{
  "n_experts": 16,
  "d_expert": 544,
  "activation": "tanh_gelu",
  "normalize_top_k": false,
  "routed_scale": 4.12,
  "balance_loss": 0.000159,
  "balance_bias": true,
  "lr_router": 0.00179,
  "norm_eps": 1e-05,
  "optimizer": "soap_variant",
  "lr": 0.00464,
  "grad_clip": 2.0,
  "seq_len": 256,
  "steps": 4944,
  "dataset": "wikipedia_en"
}
Below are experts of layer 8 (counted from 0) of a mixture-of-experts language model. Rows are named router (the router's row for the expert), up (a neuron's input weights, with its number), down (a neuron's output weights, with its number) and show model dimensions 0-255. Each number is 128 + 32 x the weight over its row's rms, rounded and kept within 0 to 255. Numbers have three digits each.
After each expert's rows: "mostly gets" lists some tokens that are sent to it at least half of the time; "raises" lists some tokens whose logits its average output raises strongly, later layers aside. This comes from a sample of Wikipedia text that the model never trained on.

# expert 8
router:177095195103109135134109176133132108097142109128096116170163140148138198187116132112119174157151094075123153108153088133122107110100119174141113172115160133151163091169108108163127107126142120043071140156116122110116120099106187167092137148107184087189168167065088165117109116101155124109183154080182106108159158104109172086175121159106122148188120067114192159198134096096127134131165137135064134180096114121110080110124095092142118159176139086220131087127111116148133174169123114122149117072171132172111195161144143154099117185120123096156142118200142076116099084095105107135094112136146067106120142120194158101113217116118124171107115150105142171129100184149127131047080119115088125102139143142137162104141138107124113154121105184157123142095128087079159109136141098
up3:152091136192087109153081112129106191105121100102115096172141071168146105171146106112168186156124116176156145136122178116173141097175109091085132151149093139121120107157101089192163141158067098185151167130150097096122100064146126098113119124109080112068153093074170156135127180099163106148058154121132132095127129141100140112098085105109113075084161057139176129151177143082111130089138162106136126159143060143123188153169120200150154138096126129123155100119090166101141158194136097097167112079133087185082114175106131133062089148166185135058190135096143145124125100149104116111129149105127088187135156152114102191127142155085095111123169102127081152136120130134136154127107096075146102137174173099075141130093135089107090114128153145102156129162091046098131093160125162
down3:147133113103147097161160166088119114118130136161084152122120062127129162126176094113121054142091145186140121129064131077142179187098129137152095106092100157120112209144132153101133143062142072099098108135168136140146149152155107139069073133118123060168172119098157074130146119196148158169119135188102162038091175103137144176119139119155205116119151129109144145164118150136118097157110202146092119103116107175106133142130095150078129105101144128096091138118149146105148145121125092064098133048153131142163100094167095153179124122114113155111104144108062111140104153098111106112195154231084106172158100139093139157090105107108083072152093097189157127101137102125140119159176125133090133151148132152152143099092053123132144113061175156131137130122127139085162087086085136
mostly gets: " end", " role", " list", " order", " loss", " case"
raises: " of", ",", " and", ".", " in", " by"

# expert 11
router:107159164074158097150195121117162094190144129113039077090183134124175169132150108172145134045118127061158087102155170178133124122137142162111087104117101120104077122083142103118068140125147105123107122186106106147132147163142089098154152103161121093145145081142144108162076105128111145151110141168150139134121152113152147102140163102097120058124168139141090107119111151163159127146144132128143095119139153212187095120125063160129098124121140156140190176125134159148123082099094121145164103158143131160108100117071129149068140149134099168190080074183119137152126178120117123129143137114126142157175092126149121143110113147118135080126196097129179140101115049082083125163154127142134089175073204061204087114100125133117178124163124063096106169130178105158113157068097115
up3:070090110067107051104144171143132176159123122191094110120099152145147108088158141071113128117151081110188208121103103086200138184104140162184109148211177185114109092134105150122116153112142131122122075130099098120155144125081131116129184136166162141155171180128168126112116134125082124139110120161076116116179185131085103114157103125163095089161130118114157128159062113143146154177116158122069131104118114093119094205136143143103141126155076120161084151101140141152131124152113102123151123125100153079156107135116112157167142113113091121173141153107143176120081146107175086123146067059114142128106130046125115131122106133080076084075167105205112090101133156141096085094072144108110143079140139101175143183072158138084148181136188105123148135098190124146086156108129143
down3:107094144094104162173095156064146066123087109069168088110117113102116062133154180146155113156141100153176166145152113117140122118157175123116163155125112209135071101157131127103154062115102141167141156119138171118174168104142108145158106140122149193155100142135158157151094164141163136078092162154062142078143182103099130179147064186096133134156146107163123113132129115151085083098077117121121147111165112175119120162108120123135163123134104143094096133154174119194110096133139180091125128133157146107150111106083100247156119096148129141143157119110059165124172141219173164091143166151174118129089158145089121094163092136073069096086183148091151083133135164108120179123122164072084166125135138155118159148124174125144178131155129160125143105067162076093132120082120111
mostly gets: " American", " British", " football", " music", " German", " English"
raises: " and", " ", ",", " (", " /", "."

# expert 9
router:123058129066170077144125156147135109084146148086159153112106140121100141157155146094112160097161130101047088140134110167134060104063115139135126128154079130105151134113099095213209116142133053133105090124149143123104156116120154195161161103142135092111072101179109110168114087150202161047133090122123139120193093090129169157159125200162094146197101121118139156114092148148129127135121147130108128148180116101173120090152049119116141084056159089121174121114121151186091079107185132096153151124064119171172113146095116131147133125096177150095199128112111118122165135138148147152157123196097159127094144123152164134154129073113119112163116133140159150109154141116162091150146127108063057186147138080123128130150175072079150149142114128125117148119087143100126107085116109
up4:146197127135155108131128040151103150144159127155165168146051194095121065147138149076161151107040162172119151137155143137132057102147135133121149181154137100191095126105093126102112136100156151091073096160160152159136144171153157121152100160101114082161133111170107107176124132178091121147123101169137151151107127141145163148139207111159157106071128169105132143086178136139084120119155073148147111204108156185140157102112133125154096101155133124168095142149118136123153085142109123105109090167139118153106132154162149115208104144171175131154094135161162096151114107097135090088150184146182141150118151142128071119168143070075124063134136118137159117186080167101183099179152061089088131109087087112093185073156134153111188119124096123113142144108090149090120183148126156
down4:125069161084100114168228163132122121014125131165130158160104135068109095157071168068159111094128167070157118176153124190136092183093154185148125125064123103157142126132099080159135139153070127167106163101136083169079179168147098163151135114145148103091162116121098103149089089148111123135144127102134090027090060137139117136138081169134136140127111098165184167147105214147123126174127094089163088143080179136153107112098134106150142142157131142118136141097119098160116122134179149139132107106113131114117143117147163156111165115121129138109126134032122132211164140076116076091123164149126118111127132172132064159101144108104128138156165175144187109089145109113102140112133103115163137178125115118078171136151104130152135136140126156176109110092190107101158102100129177
mostly gets: "There", "|---|---|---|", "Best", "      ", "^2", " When"
raises: "ance", "|---|", "^{2})", "PS"

# expert 0
router:127080133150181099108127107116118149084144147108178082069088128166140105087150086142077120135145082165074215116121106163169154103128166122157196130169156159174107134161150139136133145183100190132074076161112142136139139155129177149114162143122144134112127140180129121115149144128107124150152131142098135128118088132130137134112094116098121066105166137085187077092123126156141154108122147185151153106148175158125135107159085174122115101065091178166077121165066158106145109208127195040158126151133072175153122213169102075120110103109180093124179088113100126126184103112078153134128085187003122107101139135125162083112147126101157173072107129139120130118101105148155104150130113123173159121138092084090123139110114132113104184152137139145110140132091179082126126163099144
up1:149117147152113084193145137204085129041156158151137099145129088170088138124100167115187112135134147115145098116098127144160155093097142119161115174072137134160111113101114050129154161034133140095163147166127109128175119100086125099102139120123137123174117148198162134116146153135126041112109134155086174145140064076105089178134103097098135159172136071112126143132105114127100148129138126193122082107129103094138143085130123120169104136114132102166149178160135178111089149140159094140082093132123139153140073115119112125134117087162168119161190107178100098141125105107138115139119060151130075171105169154166060157099068150165118170121165103150110112065139109131078138101148086101119152132084129080134128132150112168191089145153102086132209152164162170097041059104107115
down1:116164143090185138195106112066073126095104142124076121128147097094103131143104113183119097081122156115074143171175160181118183107097178127109157132131165099098112141092140091132107106117092107175114127079127187158135184116110183118073126096105116090100077146184122127142155170160173109102165118093142167111098079134140115140158148164135105106130116143165162102150169120116130129085140149099181129159153158132135101189131067125177172102070163074147081136085083144142118142119146086111111123099094121087110171083106119146161093100192183122130087147152164129162159124161084120154129157094141169108073180148097100192184101126170153160133131146070169169065063110104094068096140172154139109133147094168165177183108086154117167182142133109179092114104104179127123149152090141
mostly gets: " de", "'", " $", "$", " \\", " per"
raises: "s", "se", "su", "si", "t", "ser"

# expert 6
router:153153063189138154133098125145126100083128163147050112140142150119178165112135150108081136106117108117113064107142155122116125117139100080148139112142139136110125147127154193131142165137078141106183105094167130106057123127176169109124167099153104172126130174145081124127095123161180126114125136177196127141108117126113117108151150162114171186131160113118139145125144157089091060185154045136117133146135124123144095113125125102123170151105160152086114183103075155103071198105100067133140219121131126051103072201133122108087151151117089151106105149068154085119079183111135158111122139146120136098111128090081107162103146132156136065203125135139107167111166174151087198106152032143159046122098153164139100118125184129149080097171127136126080137113167124119122148111128139
up4:167149108106110217132142165196125134123158179106106122138099117084131136123071110163157158117112089107135118177143140128150054147168151137124142111225115093112109144120181126155158127134085142193045114104115103160120116172143063152156158124086124107069128164158100143086094108098159169145117123094068158091155174147099097114125120048168133097103111085117143137145165152130183119153131102178112138134171173148090094105131057157083100096141129140101107112169141073099054133115128134172093072184145041144138162097122137118102119097096095157134090127099083119163125109108129101139122119199117117142102152162139090143153131175091080117131105133144068147112137156166148139115172141177119118139114050113078102149109120174143126082144128229150180115122107153138134082160151132
down4:187155135139138151090148119096099160072146121126147100135103130087131120120164146159117058133074158091163142158206178113132186105107169116125117119157073081075168147169089138111189170156094145106132118160134116092080119118138148160118148147118103067142124149194134122124165092064168129109147176139049079135104196065101153138118142154144147134071105129121143148101151125107123142172077084177109171102106172139173166092150162153144187105095171121093142114147152141094103137104094140147110136069096155179054112139131157156165109089152078130120102178092079124191118072127111099133121105133133160154089146132129174177153106123094164175125086033052090139138080143082086115141090140106135105145090104118122175113110108149170111170124142120099128167140147201133102109161108146
mostly gets: " (0)", " Born", " Coordinates", " Clade", " Binomi", " 1993"
raises: "-", " |", ":", "\n", " ", "|"

# expert 14
router:077206104192037143154108107140095148177109117120109146153110165107090124092124129141151188152071125056103139135097143061137148141172105146147164203097176117158067138132178136111078149135190143112148093140102122119136118156105121089099104124145095205117185170140139153081101158142083129176089170122119134169088150162107082140101128126123158100075173163122133117175154114115127117119103140123104138152092075158112120139107122144159093207145104118116093117133140097052140189128111113148148092133198135098123146152133096095138091094158063088172111112105139096142152109109166178137128080128130131141114148139175125110126155150114225121112066112079148119198130150144163127046126127155170190072103134163107158149127097137110092076120133127118127153092138122158114108177195128
up1:101091100106090145152105087106128105120123136118090146129117131122100122096104135104115137086127126100178077157115194141127173115098133112075048115150158164108148159134166119101146143158076127154111070083174147117108106101083170151212175121127160139141177177171116135189128156117117133111101099124218112163133077114098102127195157120104131136110120110102088129131134144139086074181089106081123127142099142083155107162117133183128121159137140164158134085166141174109111099126111105124161148127127175143097153074147132087112096062118125169132063154108151161096157076111083111115084126123110096070128201139176147080179163128139182125129236141156122136136063159082130100147091129098142095049066066165160109115109137117072164167146129112136108116154081063157155126171124160
down1:123160118077112133099121120080087159164041142099098130078155104160136149163154093078148102150160146169214149137135121125078170153144135122165095109134118075185093158150093112131081097167146139079146168139118148140141071133153193112066097114065166155079100127155168122097099152141110148164108141092171091155154167153081123143129136118164126163142073129103149125161095132140157097125114172170122141058104091150074128109168113134125096146109099069116147138129154087115091097126116139159087113090141106177123126115151230134110161094097122113171095153108135118113136156121132150178120118160106134114213164158145064160133100167129089165084127095095110156131174123143124138121157164173114125108159111017112102153106093113121145180092173185092155197104192132137118154121110059
mostly gets: " to", " into", " would", " may", " had", " through"
raises: " perform", " pass", " run", " continue", " provide", " do"